Experts of a small language model.
Size: width 256, vocabulary 27942, 39.8M parameters.
Experts: 128 experts in each of 6 layers, 32 SwiGLU neurons an expert, 8 picks a token, a softmax router.
Training: a variant of SOAP for the experts, 5645 steps.
Below are experts of layer 2 (counted from 0) of a mixture-of-experts language model. Rows are named router (the router's row for the expert), down (a neuron's output weights, with its number) and show model dimensions 0-255. Each number is 500 + 25 x the weight over its row's rms, rounded and kept within 0 to 999. Numbers have three digits each.
After each expert's rows: a language model's description of what the expert responds to. This comes from a sample of Wikipedia text that the model never trained on.

# expert 12
router:528475495484532516463472535524524471470524519490535535472528475482507537536528486492501472474479481518538520490514523510520518476512511511535521523519526528485531532466471522477530524513532527522459517485503483480543471517527532473470472462497503519543539471527476528492520519507469520514517504479550476528532477512530510518521524531522471538477526532506519476480527532523474525519509473487524482512487533473476475534521498489540530496522480471526468536482524477468485470477516528484515489465526474528466517510474504525512508474477474517508466473502522524487535540539482463540480479534482517483456478514495572479475488482535529511476493532514490512465480469479537471497531482551523494483464546476481494531480476471491473483478524490508474506473526515479524516475482521
down0:469476461520535488482493548516503512469461449485527488510498489472494429458495511505508486499502469480489504480512508524492527489483489458529523506440461537526482472460511499488447500530509487484505494507477478511475451504518516473448479492496503517481526492485485516486516508493463502522491498494504512462497537502535485445474459515494505516516523524498452452500500484489533477523512465490507500543470449481493497498474516554506542523479510475483518472464448514493451532534493497485501529464498495523518447482535510522516484480477470480489526483483516548520501460534474489514495486503479514508527476532471480501458469507519503515541505455499509488457521443493522492493474561532504518478481518471510511455525527507487432508521513520487487533465504492504486507469506524
down1:437507503534522528455484495456496457480496520483539480516494522440461534498486476459471447505479505525498546537523503475499499502502505477540441520494517506518492521557518498553505466529554482499515506528504485518512503485489505531528492508553521471495500501511498519507446522530494528517472482503523514492466486519487493512472518484545486462509532536505506494519503502548480502488532477473514481491517503505503527466497470496473526470463522524521518505481474527453524526521485518448514486505498520480511506496525510507473434506509459524499522527520492490502466503495476559508481533522513457475545514495511515496506480485427524519454481480445488515443482478525494527516527500476515475490522507489501516510518450509517463519491504515494511497492471503498547532532481513
down2:485539526500483518549516474509509504511489531479475491519557489516498495497466509514494510503516515503446496493458548493542462501514434504471503548497457515490490478474483510538493506538488496488505496513556540485464502517491476521504492520489536494506465485527533505544507491501517460550496476525500519473536531462497517484449481499506458502476460495491437487493498443509503491498503527470463485482493498505483490480516505486499454518496460512546485495470476543539517516543528493511513524508476522439515511481481456533502512495495529535502537503490459490473488507495494491469474511495531463488548513535497552513483513542519501470502457535501475467508507487500496541494528512518469511547478535540522502485470519520494518537511549539455509492537483506473487517519520506
down3:510502483488533474482504513459507516509480474536512499536524496546493472478498531502475490524473509511545519547531507535507485487470468492497491508518482475572458472502498488509503527500504524491507479470495528499461519512525509524498467504486491493486494481507517494497534435430477519488473518529525517470508478483495558486470521526504487491532496531528535541470487496500507458534530509496519513469478493488500459529501525525532487484457528484521523521517490491516473538472481496537458515510514477514452504515519486496490514486567517501538532503500513476474501494513515535480536545471490462511497482502504521475497491504555499511502507495453504505491529512467485513548545492475492517480576485506528477499480562513438496488513511551514510478459467463529513478500493441
down4:547523559478494475489474493527569491553483539512492551504472491495479523532535521534517528521510496485511526513506522545527542487503472491541500516463510497519515528505505472460524511485470498509505486528467494484495530509488553489509508521518509513482472460493463477511501515480520485510514529485488531548505463518507469524479458455539481491531483530529482506547492498513470465538485538485540537505523511492469494508539516494524483484509479498492511510504478502508510484496531490504498470504553529497488529476463511510493505487502502505490511473492561511480511466525484442547540468523461539542529507511522487547522491480511487508510490452488513497485426492507443520447519489492546476510505480499453504489528492521484515502461470462502500503486509515525500548478478514
Table cells, award marks. Content words and symbols in tables and lists, such as dagger marks after nominee names, ±% headers, There, January, Party, winner.

# expert 0
router:528464525476501505487499506524519490501527552538522509512526489470500523521520449515490505480458489515510511478501530510528484478484543466527536519534517510467527489483490534469522507547498512540520529482531509457508464527527538480457496475536509465526508477522499450470529536510531505518537471480512494531519484504504513474510526520501479512500543538469526474456532515495471504537493487514516508518490521460472467523529484473533514475527478490544497541487499474479498480470512516532492546488527458522474542511492532522529529493485469516535475495502534536518506475541474494527449490506466513475484455545471505540474511501527497517468478518510497488474485478486495488525529466492504453491474481476524469523480467502477458450484488479532497479472534459538515518519529521
down0:494520528492471491473531520491498489473479460536463506480528497475495463523486513519505482488556545479524549499468502484518567504439489484497481503505483489533444501470518495506482484471499480529506482509486524546486500480529478504507502483485505483508513557494486500479500539477476528533532498489469505476509480518566480510518496450493540473508500493499527550486507455467522495461477502483473532472500467473466499476481477534520475502538492467489498481503479504462496534535531468464484532447520471513527536486530491473477513490505476489486542471476477514532483479491452471496490509492503467510503468509502477528468484482461526497482499509452477546497533444540500494539466478485530517502477490506517468478492540531497484554487482486489488540542520486541502525492502508
down1:498564504470500498513529535511522495467496536519510492548482519516505516524526533519538548488492513496467542485498504471433480487509449533481514468506490514518445471532479472530482490518520510507513471473490466462533506557448481496504495534481490464472491483476503511487523558490533469534482481479545516481478492453505499500482529429492494459550542511512479495531534527469533505497559516499480498496517461527467492502508487496494488482472521532501513457479476518515555535498510482495489480485486466457523549483530483527496522494486463491490553507521468515493465482499470474472513541495485541495533488471499473477483515524465536478504503480493470513508542491510482510477476483469475507492491501541511500463501507543481481488480518518517482496491502500513471495502471515
down2:517490517534468463524450455532506505501514503538482459498506476506524513473474462550519501514490486518477522490521493528500505521525451494467504504505524478519502487475524510490530492488483532509471464537481450490488498528510484498539513537554530435495497508469534502482474502527500474474482490535521522516527507487505506478478457568488517519520522509524500513535543455545500482489505538498475491511505507486508533505501501474519494507489478512491530512522526470534499497488474545584498484508451523486476537518507513523510452510496478445523512539474495530499465459499511451489500546505489488501527499491479550463516474490522485476493504501481492510492514513494511509480465457494498492466495533520518485510490514563497496457497480575476481480469487514505504487486556544
down3:501477466450493474449446471533485537486486507516470455570495495549480496469508505527466513509488473532484449541479500495453486523468492466522472501519506499533516514503505486536545484521532481464490536499512499482498495499496497537503515482548492528539469553466480498474491502523494478495520503468505485522486480482496507545473515493493494484528483524512543516510531485518465485496463519498529470500457520530511504483463517523474522495489490529502500530495529549516503486532486543526481483496487495525424510490460495445491460476496524546502507480489484466549555489526484524478516501456458465516485530529538529497491510480497505497454515481467529498516539520495525480499515500510512516498474554486504525492510468478483492478528468498515482465468468487529508523477487499
down4:514540517463537482455494525547512445490502510530512480492479526501475520510519528525512479523476492498481487506472518494500503460550449480480488489501511497514458525509512493466516482507489513532498468490480477474514509497498543500472475483507452499492489527512485496480503553514490477518542526501529491529473488495490477544484485489525520518494506480482478451525532500524484474469504488485537485511506489491517486508523488513563508510560495549488494495507486491515517463466545520465542501463502482522473557517466524504437458504490456477464490523531514516504502515456497502524486484491458483481477500507499567462416450502498482490525547476485472468533472471485498513483471496493529483467509494514467518478497514495494474502478535543515515513469560522514504512464501531
Line breaks before entries. Newline tokens ending a paragraph, list item or table row, before a new section, bullet or row, e.g. plot-summary paragraphs, discographies.

# expert 34
router:498503562516528514484484505506546475507495527518536521478521492470488521514518492549531480520463563521480530458506482521515516494550524536524515510512537523472507520484464518491476525496490519533515516480528499496489487496518517480471496462488520532540543489519485503466479505520534530523532469479469494530534486490503483510519527545474492532474542524462541483518523529491471537534510475516509449487464526466485504526496502527498522515518471485538478532499517497472479479476539513491501510484525508526458521506465543522519533516485476526530489483524538517508533490513480467501459481541500518482482483536462506470508449490504516519467502551514474477484481482489516484532515485449509511504475570498468478520474479479455483456474521479462482504477505482508531532461503526
down0:463495470508489464481492514507487496449448476496422483530470517486484521463467506510488506484503515480517502454531500474465519493486549529488496511505451506484481472510550496498499485498480483510510440484483492518473492483506514494588500501506474507469464524519442531438506465477515487531510528486457506515451496480484501538498508511547535487555491509499453475485485488473529515489511507482515536513493469536509493456498512491497532512485478474520489505506522478479485525478509507527480529496500531494509464470477477468538507527449513505504498535487544476534477532536478509505513528446493501558518478456514539528519456494481492511497507506521496509513535492510467520494550490517496508514490504542510499523499550497521557475513474518483501515516517507478528466507486521
down1:517515502484507466478552521494453486502482511496464494488464464508501509511481491501564507506472502470520535520541478533500487452491536486485488474505515497505500509534506521497490469479500457543506490487518511481510530540479520491466533515512505484514489492475475516462490464484483490514522465482449520507509496536560511436479497496536518487487510479510515524522494469510550498541510524499472424475478508475481526484535450543471519503473530484511491500518462514515493453536463487473500536483459486484495507527482526484477476509492466455480544499517484502495500473564495507532496492506537486460529479521524455525481516520464488473470545495496503567483504464488499506498510562506503483515507470505467463486532532526455498473497503515491514509476531541521469488509486491
down2:492514500504505495516501490519506512538487477502474522494531463480469496485486502532478577513464509472455533501481508491523489454505509468487538524520543497539473503476523458503486485509486506460481497502523520517516510477516488527501501514473490497530479484494501503551493504511437505518477477513485510494484495496483496490436499526496514509497500514516429513493537508473525547492494516463474514459520528483492532525494519527503557500511440556504440544492533500538484546517514508471503523465489514479483521472498516530504526495498500464518502509478519536496521524516464513512416506495473515480519488517502515441505521491536489473451510473478491491460506514512509562481469433532503538499522527514474489505458532493469520490493476501487540480519490525457494520478521489
down3:471527523512509469485495486553516496507479451499501515554497500558461476501550483514498508554452454498494498500496510497531484502463502480522521495520504512543478466494511512514561499515528514507498494493504507536449509495542531547482491484473473503489506506490499536496457469461520545504491488474470527491480517544491518552490541509518499489520496498487483494486488517475513529476508507502528521472469480492540488455470474533505464469542508515482496482482504524495515505494475518481505497526542495488519510475500461472532484503484449446512507457463472528522516475477537530507528471527555463486490495473544517449471472502516457555520536498496464521502511474460486508461496520498503537516512472524488474446503526505492491503503490480499489505543472485465511451470492474
down4:524485512489516503489542581494490439515541523507504505485483479519465530485520486513484517494522513514524463494469497479488531476499520481486515546445465510507498515509511497504519531517492504482500484567530472496515515505547556497489463489482499477527492487508450489478510523512490511519506492517515488490507492438483507488513490473502474521471506463504531465479516514520448485519503478479529465489489562511506474484509456487550504512513527535546525514461509464470453522502520514483514473498483480492479539507473484534507514471487489539510453548512492443476522524477446540471476491514521557486479513520502509512488555503484508512477506463504464487451537476498494519489519474501533515449521469510463522480509481517516513502529493511500537489481528503488494534490469548
Prepositions after clauses. Prepositions opening a phrase mid-sentence, mostly in, at, with, for, by, including "at Brown" in sports schedules and "in 1965".

# expert 25
router:483472517504516508475483529524536491502513496496530537489514482471485518514523496501572482490468512516463526464451501513500525487518526446509531503531507521470526516480495533468503499524513532540446503490533447485539495507510500477520478481485492494509537508528507541472512519542549483519521507471525496522534479521541521496528524545539508507473528494462486472470494518525462506531495481503515499528464527498500499517492542522512542478505502455493465505494509497478501475482527532455496510462512514505501507519481528534485508518502479527520505454541515524450463532495485476529452486498470524476505507520498533549483485489478520545484491570488514545471476475466530475512496475475534523457467503491503460495472481479473472492446526488507477481468520505537523523473508528
down0:489519500519493474509551479469495477454477501500506473489511509531503527510509505508487499454521505480512471476504469530467508515466489487457484497469505495507489509481495522489494491514503494488494454522493520480507564489548488493504550421464497548509534498477470500515542509477467524531481495511482481504507507471485464494496515531519510489560493492514470495496506498516537524500500488493506490514525500486518447496535517503490514460478464534500529492515477504563506530542455515534510454488492470485533506526506498503477450501495513471485487492507514501531446540471468494422505539467502505529465494465484542471467484478452546541503510523534520490480488442518515475473497483546539480525504500510520520496541469515534511548498480515475456502508480508468482473471515496
down1:518526508530485482514501522541524451556504496457475537517450529520503551499507519473498502472474489471500489527488519530504518460491488500446502481523508536476511499537501511473528534498452471531422516488521558491500532485452504498448516490488494497494520544518491497490460503531539497566496509496493494508529492520495477437477488473525519529502505498551519529481525501492564465465547498487498483521495447495538479470492510518487496474513482522467531494496488545489550490520489515456506489513469489483490512508490494512464486511525458478510507517488522481487473540494495534545515503511511555499481497516508517505477486480494495504472456479522499464473515451517502480496490515490495496491543499552488527501537466514477478476494496529536537496526498509527509504520465521
down2:490536521504503483495484493469477515535438537512471474517507481486543477480505481504496500512484480514440502500530493503538423479493473505517541510512494457500529493495464490515478500512500534490508442539510505496440531453480477491511494514488513524501471499478522446494486481519455507489481485510489480499537516504505493528506514501509498497476479504549543517492531454468486482482497534496447476524508555457528504531529508520506494486538493468446458484499467498511543541469499504459484453481473509486523522483488497539506556482484498494531527520482536570557539481515500488527526507521522507458512486500518450526531460515490488501467499506472504534481509484479532520510504493492465483475505536475543487528477518459497511490480479522513530533474517503487503493504492487
down3:496520497519500498516465446522488510485467492515487493527508484517494482480527519493509485543488524494470509517497512537499471488515453438543516532478521518518505490514542476500575497534517481500506491499493487507496499504464500557509514486505481549493535506482563520483486478463495530491554489451495510505471511496531523502432503461506544488524473558531502480510473492519509482485532485556449482486526542548545487496466528502499500555482536470492552530523524482532517487472505509494452486491490522532483482502510504476490512524501488535518511483464510531520491520498524515517484474468496500480494509503460490451478485495491470515468562490508500528487529456477483529514474454484493502471517483514487513464484494496511501497519445523504483468498478491514514488477434486
down4:536521487484507491489489517531527467495463489545505455448497479519474555500509489529490509540499533489525492526512529488515540494505501484506507514479526496496535535503533477510466525517486519537538474537469494495525527502490530491473519478490536516494497518512484478503542483534528494530548525448522460506500481481508513490494504431522496517512486515473529497517557548530519498486487504499528508506489525492529507514539534567558461481511500528508530512481489473528522505521546471510511515492540489519484532479514465515522498509454456530447512497520514501508482502508512514492538545519457483499492513534485534492493476507522498541486490479518535463529446520502492486496531484474567516492539492529485535482522474481489458552489548485492509532484486474472485490481502522
Prepositions. Prepositions introducing a phrase, especially after verbs or nouns, such as to, of, on, from, after, between.

# expert 24
router:514511528504533519480520504488525472523510484535507526492524493498507521523508471544523495498500545478498541473460475496518526516471534513511498458516525543467521496465471513469527544477511512562500451479552475493511488476505503480486492493456469501525525544515497504449488529518546487499523504479529530523526491454494476496512515538465494501471532506454489480517501486514494511536467478488507470492456517485465501520529497526496536459522509464530476507538510497464477494493523514540492542466492518499472491484490501534506550483496476513480503467505530520521504516513471457493487493513554515479480502530455499519518474475515525525470483553518501484522496484491542474516468488455517459493486525498504466520482484483468459427521497511455501514483498468488531566506529513
down0:492473529506494450487499513469516505497492467501441508531498504504465511481511501497496457492496496467537530513486515458473478479475480544501490503532510501505446466491498531455483488516460490500490492482493548516507492479451512513525480544483486480539491530430488542421547496505507484505516521502507513521478501462511473515471516491492509470546468480530473498444506472492521514465512535457489526495493473544491465476502475487523498517472468495500509483538488448444482493534489496515529476453475492482506489480496483524506475499504504476480526435497524468484538513523476533492474492480486493517470468523480518553546496512477527490486500509526512465507534474538494467515518466496523491496514471553460508490488556524488490517532488506484515526527480501474474503536476518
down1:499489516456507481512475510505464516529476488489536488503479502497461510485471485498546489487474513482516508537520530477498477467527472503516483529463464517500514527504475488498470520478466431483520486509497477486502526499522513439465493526490499493463470503517464474477488502475473532558485491475479477525513448508475497467475428502531512502545521549497560514525541493520501503507523520504473515455479493481488523485507489493497512497520490496516530489495532539516577522480537511525515514507511439474480512523481527509488472548527509479518490488490520494521459491495437484463480549522506516491468508516521509482488487507479515490539536527495509518478548497500497462526513552487507513485503476529528484561489487513513518558502495519500463456519480559491491526513508495
down2:522461490490481502486466485525489521515480531526484487500520501507497507500468531516482506538463502508478530529528503471531490539484469491470514471532505495532474501484487523516467491516476549471549493516530467479488511496527518568530540529505512465466468503513489507530485469503496516546478488520475482500476465444506500513479485539470460485536503538451527515518560463523455480534509568459458500476502512466480486489481490489502470486477488504475491508438549504502483539511491552534534498489516528540492527483476504496518463472477471473503514471464502498481561443526516488435518503493478540493529509503458484463514484503539495487466489486508527530490516509501483503488521487517462538473495501514505475493488514508514503510487497518468492505516473468483467503475529490
down3:518543540458518487498483500514528480483508509492479493530513506486498531519517488487493500557471499500469493516462517467518521488480518556466480509514468546479512517490513518540547533524523501471487519495543504525497520494493505536503461468480520485455511506551533491519524500494512544508532518531478471530491510517496492566530501507540456551537554525535502499510514587504484508458494476502498495485536509499515503517461534516520460481515506453519487494478527473542501533486502508481507471483492470461483555472437430501516534522497486533516496525480488518536501466457487484502552523509488465491498516514491498502460510499521498501441501526484469483462490487484490503513503486512494511508477499516511542498474478497517505508505449493504486497471526518465529527513476522
down4:468457487462540482487543498509505485507490502516501508494551536518483555500521486510560479484508449511514543520536525524535514464494524466486524555486517529537499508513490483494486472508494518481501498506501476474535503542527467486505507495456492475514492520526475499513511538495504523532528466454485464510487486501514487518469492495504521545485505531476500486480496485522502510512492488445526487511445507487472493523511450472507506484530527514490471531509460480486481501488501494500490544475541481483497513517542480503459475490507471452509509480505454513512504520492453537540491495483525485462503464517515457540474511538488475463511521487552429488461474498469459510490496506498516499475452472486475487513502508509496483505493563501485485425512486527488497564482530520
Prepositions before noun phrases. Prepositions such as of, in, for, from, as, after, chosen by the preceding verb or noun, e.g. voyage from, record for, member of.

# expert 50
router:528508499498558535485478519522515480495508466533543518482511473492541504512519493527528511444485480492548534480510530519511536488507533489527537504499539527478522537479511526456496520535498517558479513494506464485529527513536504478487473463518502530546534479523493503506513542509479527517496466478524502498525472474505553507535526504512480527485533530530526486456515512513460512525485475502525472492484518484482448501539498509525498493530448513503500503462516484489482492512527499496524470486546453516467543493477536518485480519483496515531481473551513495534536501548454509517483501540457541483499472494490519484475491509513528526466472477529504497494491482471519476508558498537525497456472548482500502539474476485504462517464520508469481488474511501472475511455482522
down0:520520447536505518490532496470498537464482465453464512518496513509432519486462472498516466550524482480502503478509502452486524479457504449455494478498494480498446473557490465485489490493509521512493529530469519507506481514518520511469490497515488531491533490529491499445485522499490507505493493465508536477532519520499486470479479508483510519490488498455474504483507505473505529502538460493525501510475406508504503507517514521491527504465541468502481508476507505508508511540532529530492512516504474488539468493476533532537497542499490531477497495500485525542502503491455555486485498509522493525483502495504547511519476467488484481485481493485426509500532515482482476484418514509480504490481488497468529468524515493506560537528552506505517530506536516507484500462492508
down1:511483525470515510515498485527527489500491469520483494494479519487511511501536479524531546502495531481477522479532503471536504492532491543548494491512519517461537485491536536508486499499487439494492448500491485494513548552466464501499506491556473493498488450528491525521500475460507457509518488462479508515513456471489515519509475440519456534498447492494449467519521526478512499539476549491506502471455463522511525500543427502526465517494503528510516467557468548507533528503496477465500522497446499495518507496512498514493491506488491503511491457466493505496499472537542496465501488508471496480539517504500498493519513506474511499499526494501507449466518498462472538488480498476508539502526499546486480500500487501485522485502538492568541514499515516481558498510474493
down2:552478492488488499511556525508535491478522494508479503499479487472528483505500525518532491531476466486518489476500518489493504479519518475486471491562478545502483536480477489495453504509471467495550480514482527458492464500484504498485502452497481505506458528493549491536517529485488480451486485502514455489550509498474496488505492522474485500466449487511514484502496471472539482505495482482473485472449516462469496485504505511512509558522486496533498494526528484531492496565496497521521461522495500518463537517528493480491471492513532480541461533504528493505510479495491496527481499516492498519530485491475570497500538497475497457537506447547428502519493473487477570492512508516479546499495513518501494475515527502496529506483508456530548529513477485443492485465467473
down3:521523464482541514507463490559515458517512516502481474522465478514472461494533493518503494519502500505491501532538516546448511536459494487485504529553502487476497518513512498482501527527512535525488512484527487525483499484508506523507481500541504461468544507497506540483460471434511548466518500498502456475463516500507542493482497528483505471535500489494505469529489519507480542491491520533496472518471500534509463492476504474511481537498510528505517511472503529509485470524497497478536502510516503497459543545486493473513502468509479517499488544517546502561457490510487512502462492524459502496539514461506508476471455503473458509464506479453519565513505487480512503493527501505510510487509490524484499472548493486523420499488493475463541547473522511501489503518445547
down4:506456489521520491485512553476520473559467545527485537525492471523507475501480504547495488526509471523452510480528494511494518507464467472514534511516504480523472497484486494481545507531507479530477502475502462521519509498527479507514494545511461536483476513527541483537527502520547524507483431511530493508497515493483518497477530478488486528493478508551484488484510536569486517518461466481492439451545518498480451505541475480502460466514486498501530496490490490486542533486531446508502509491503475526540486505466486497540503499456513521524503515518465519486473471493544528529508479517510481468487475501520529450503490497513528524492484493502506465472476533471481525489545501492485491507486498485491547520526497492539503486460533518529492485513468456517512458477495464
Consonant cluster pieces. Mid-word consonant pieces of foreign or technical words, such as th, ch, gr, sh, in diphthong, Bcharri, Rohingya.

# expert 54
router:538511515491549552490492506508566492457501499528507488481529479479534480525515533487505492472519496516530530489527523508506523480528522486506520533529516538481535528500528536497511512534543528487415497510469506468522487548514500473485496491505452559534524490509474502492517524510531523513520452469507455478533491495556495500536517520523492523486536497546514486475527513503467516540507475496514510513502528486488464487500479515527537522516467497498500487483515470486519489493501497452567468464518457531459497474469497479481482482475502525498466496511511498512550487524479495503465487512464524476485481531509527469481451470528498495485469554524483529484484476500511498474521504539480510455496528477480484527488509480465463523479512472525498468484502514514528480470454500
down0:485489482479556478498521505495522516481459497500526484481513512477482490516491501488494519517476490491517528505494504512550463487473522491483503521506491506500535510499567533522534521519501504481464471482539511484518534500543520481486493491463538497487556487473473499503531506532546490482463469453510526477503498474481461481502462495500478490468478517499490498532482430532519540462476482484470518490511474488484517439482485482506531517553486503510552476498542522473511519548509510506512509502558508465480484480454487497473518522490538540526501523521513468496520449513521474487487529492512485509521505519508523480496484463518508496453504460516497522548515483537500473501459470466529485517518486466467482461484482503471483518512545514498553567504538523530477479449491473
down1:490511476474524492470506496497522520541528504487538495508497504487495533479478528487524475524488480487511493470500484475507509537514490473484489474518512475506546501499526500471491521516484469465507481455518524470476514535527509539498543493472470469456521485523536482512520530485491525513443517479515470504514452490491483477476476480465469531512486480531465526545497484486505483556573555478474518485494518473525514461550501507516495515535504540483475495491480516466546493499481497457441520500489475449528495521485508502456458480493499507478497469514505492514482497489546470510511525499496505540510489517472500493448463511459482469464529492499510494511524495535497517518500463509524562495498492524483547492492464504464522523509486506551559539511515555516460516520545501
down2:460515472472499533510474468448508496509470463507475497496497504520480503490499490501457553492490432493518498465522508489464464502497486486495491461479479507471458478466497499525466534492549520492493501537502527533499489467477531550482522524534518523499448551495525523512495486514529503513491492554478500496505518525498499471455523510478480510528502494498498512548491504515513509506455519519495469488501494568504501498533528494516485492467487504479501445503491484501450493527511498501530526463477484507481478491510496528502462495527488467539503479521497480462490513471505565544560510521472472507495541519487481494481514493543457536468486512422472453508516515481527531556515500507511500511518513509476532483543500527513490469497527543490504467499508472502491469527530543
down3:493514475531503506493528481483491500453474470498490498530532465525497479471472538518509531497460498454515521508536501488481494517508480478503497504535516475503472477514525480557510538517459427466524524476471511499533532479479520500520484457495514502480490485498551546524554503490519499450522553521485501536463517500518531502531482519503531530543511506488480497502469564520523521489524508498460447511490524513497505550525525502468508529467536485529488498511525517562504492518513480514513521469491450512460504530478536481501490502465537504529497510465449495487529488521481552517514478502498492467460509537481464515479510501535512515499512492487504514539547522485462483501535499513498499474470497516497533513508487519489490471462463504468487463505475495480491505521469563
down4:475510502491483525457500491497471516461511528501564508531549499514490510487491488486511551498468485556581470488490487489518516491505461499509496496490526476493493496498495454502502517513482524487526500421509461482479535465505511492489499469440464503494464538486488479493529520505516528498511494508495511476510524529520472507483500453541517483504509493491486454483506535553470501498533509467485496522497468536486468529522505526501492487474512518498461555449479504535484515464506477484532469510524454538530501488498505464465488527478510530516514499497492498509524505497512486527488510500505494455485514545497543475485509494489485490478467463526511508485445511535492466492519473429523506492481540465493526507522503506511546553459474529556529495529503472472496461487497521
Mid-word name fragments. Letter pieces inside proper names and foreign words after a capital, e.g. Feghouli, fieberi, Der, plus codes like GBR, HUN.

# expert 27
router:521468527477553528474475502535518488486532554565535511495518476495499505522530476453522488487477511533554497475497536527508492468507532473527523528524525520466533507493506532460522480532526517542493526473521508474508457527526528489462476481546482494536539479520470443482536524495562503502515470470512495520492486471499501488520519517513470528511525524519520484470532497492470511523486472506515507554489523480476467526511509477503539503527436487519516522484503473468521500475509512508544496482532472522467542513479530525491507489468479509532473497516518525511536480542477505512455482501470482501469474523508551485468493482516507527482460495533516490480478487517490488523538484495518464474468539480520486541479476504498472492472512481474513481489527475546533510485495524
down0:499502524472479486538497509487513504440501462522491487534477493500510459534490492519513492484508456453520536517559463479507503494496507513498502512488518497493490516533491516508450530528495499493517538498460536498488483538497526498516471493470494520447517525503454485509533514526512548464509508474484477474501489545508453493560532487533498497510482457497513508508521533516529483508449524479476476532529505512509470510502532452497520505480513530440518453497499464520526469533534495481492507469499556506519509500469522470506496474428526519495545507504494510507466466543516467527457496487502470489522481506477530508466477463443489488496525507474476504535516514530513502506482512502498521461547505474503481508527505549532492486544486508527547517499513482514495440486467521
down1:475530535466502533523499519506503495499482522545440442522471544506488485479482530497536526478475542537475527503474481477454530470496536500471492511538472504496460499517467452522506524529478538497528446504519520513545538504472471477515522495489497474460513494484534492539510478502491500539488465502479513490447498455475515469500563446511540479509528514463501561482508496490515492496550495519538493493484508513516491533503510476507501485483501523470491468475491464508574519466476460482526532500488495514504512453533484533470502516477463500522526554513500506491527501500495462507519530492473514503527484510501467502463457531509510525511523521500477492546524484486461543489521523485519521515480529511465512512478542512488509507521529480524471500493535493510487490500483502
down2:477500516557497462528496487491469517536472502486499497443487504497513495504479485533477514519543511516490515455550479514519520504525459484463505531486481517532513484463476521514461505486504559463511472478511446493501493509517515492504497493524485500491486514501483510485476460548482502490470505551480502480527487475483451456485508504503557538450500521528449555552506471518520477521501515490485491474507480493514521505490577523489484425484470503454483506496507511533488525492524513520523501506456518498504479500543472475542484517512477496472518486484513517494491469483505459487489521472535532497523491483516489508527469472533499499474530510468521535475541512468544515483485462524494541509507562519510488486481517519536525514507502543509486465480474513522463530482488523
down3:481479534497468475481508477513485544464486487500516486529507501487457510531542535507531481512487498507497471540483516510495492479525498527488465491524458479572510519492491410496507533498562478493493503501470477511461450505500496472482459472535498496491532524509469504509476499499482544485522509511491474508505485525505488509491536471514505524502532509464516533483531535507484515502447475521486454482460520548515519477511468518508510498508506479478519519506484511518503487501499534491497460519500509510473475514472505507476489528506497533490535528483483486504537480495474485491543450464496480508505546441442515524476516539483457468459539486501490505488495507451517472516494542494522500524463534463455562531478502503478512473503532536490462474476487479478495538478460480
down4:507476504442496447447488506506499486520510530489529495527497474502503507548503513481505471492488502539521500457459506467477532501573488460447502498501502488488447494526516497507499512485508524516500495505496482509506466502513553496484479500515474522492478494525447514483495547524507495530534485510468511498451476487501459488504495494534571476507502526508506474506520504515472504526510512515577498472503491518539518549497510492488461507523515505508509503494475495525547473492539484525495477461503493502439554519489521496445499522489482512462501513526521442511502492449534509522495488485463499496488459495517548493482493509463466490504533520468480487516453442506467501508484507447509536479488524486535550488484472504494507454491499523506465498475479502511494544480466521
Line breaks. Line breaks ending table rows, list items and paragraphs in medal tables, rosters and infoboxes, plus State, Class, USA.

# expert 59
router:460451489518498504472473475517497470491485462477485475491499469482483484481516521501517474477488448485468514514503454517487506464532506466530525528453497506494478520503493444465538521520514504557505543496460500503525493509498515514496492484526516524492511511516485510519488528544500535527524487487525507530523476529497496528475512500520472517509523495526470500458506478538518525504495481439514491457470496483525468487558488562503508476475543556480499508461488508534466482540493497438491459543487482456533517490482516493491508492481539516544476483486457532546476514550481485523474481489487462481489507489510539474474488520474536526504523470536482498479502475501528478483477515505531505471494548534541453492471508491506536536465499519498502497486507538486494504463474470
down0:477523467482469445477514493500505459482452504495457483520483464466484492485498514494537484521520505470529523513549508479461516460491523508461543513526518488526516466525540478466498513462484553506492518520505524529500535505451479513526496511493484521514530489478458545483505513526505506540466499496461510480468530494481446464472495502528504512519498462479520494508502509506537450499492517505516550517578484520504454467453499486490545511476498532511506487489535442523495478547494482495482482500472519508487476479503481462465498495484532554498526536473483503501509517491467528494484500510484553538514521532489555509491476503472513514483477508510503521525487490532477477472485472494519517445524479546512514472537476503489481479516560512463516504493499502509514507466490479
down1:478531524481446529511491468466497483506478518479523502483483524530502528490511482494508519551525530468478498489534487529503521486503481459509489531483507479580565529469466518504511484487509483500504526466503527514475554546542473497510492527503541480489485463527492516467442559523472478473482527533497502501467476482494465533500488481527501484478516498499482500492524469455512470503523533472515477507452536500493507503499453533492517512472498507516529487519450492489535512534478498428490506510502503481483514475522487499479479517491451471488530525512538502519445506478509491498461515478530537519525505492511488526443505512438535484510472505503514506497509526515519490482511518495553528488520551528497514470480484514511533504463558512495521496511535522515456488514495486
down2:519476530489540521483445502481511461496496514471492497534518435483466495508499507500492470530535487509451540494483491493492455536524510495497541507520525465478499471466499455503527489545456510514510480487512509543470486522470471531525522485487523507499490535502521463571505506529474519488495464488496516513493494508454510517469513490485489506495512527521476501544497498500489505485473550493469495472491451480468490431507518525514436543493500516488464514533495511511466500522542478502486530503509514473499497532464475498538457499535503463470498564489456509486539465545503492521505512520504510500532488507488498472552509499495451517469518477516508504504467458452474497522507447487458487527522517538545458488505487496515502490522461515499481492495480507470512533497504471
down3:488501511513499455520485485510532456483485476531487489518448476526468472493538519512484504511488511483509547537534501498490520496521505483484511478530504515517503501493495489511538507518484517507514489476470531498458529510438497515474497493540498505454506508496545543498495503457523530441517503519524457516475491524519554500514491518517487510541496498497534491520511508480480468511454520525496531528493465528500500467495531494491466499498504497483518516473496510517495542525491498444520507509486474544397541536497498529501487457539508491530506523496499506505488529550485508505497454505469503497499513511490504475472474518522458529468502462480515533528536476487466526532501525517503547455518509543537526530492480523498509504453509513511498430521487516535534547457460516
down4:472483479451536540491531502439526412504514540525530538501541513514517473497454484488482436532509515479470491523449498532535517490502462473512535502482494493454522518507488504504508519534483492471513485476532488487473493489532481501514504502466495507476513541503496512492495532500486533553498470549498510480488475491476515502480469503465479518457533533484516499529529481522495464520498480480539480501530536454510455484567487519520499478533480504520486486483491485490495533492492517459446487509469513507486472502483507530493492500473490522482496555486506509528468483453520545483555476446502531489531478468513522491507482492533489503480491512494487490494514510497503501504496465486514555496494477526470503507525489494540459463464528532539481515513500486471451492513518512
Mid-word name pieces. Word pieces inside or ending foreign or unusual names, as in Nadod-ig-al, Saff-ir, Mart-ig-ues, and suffixes like -ley, -ton, -berg.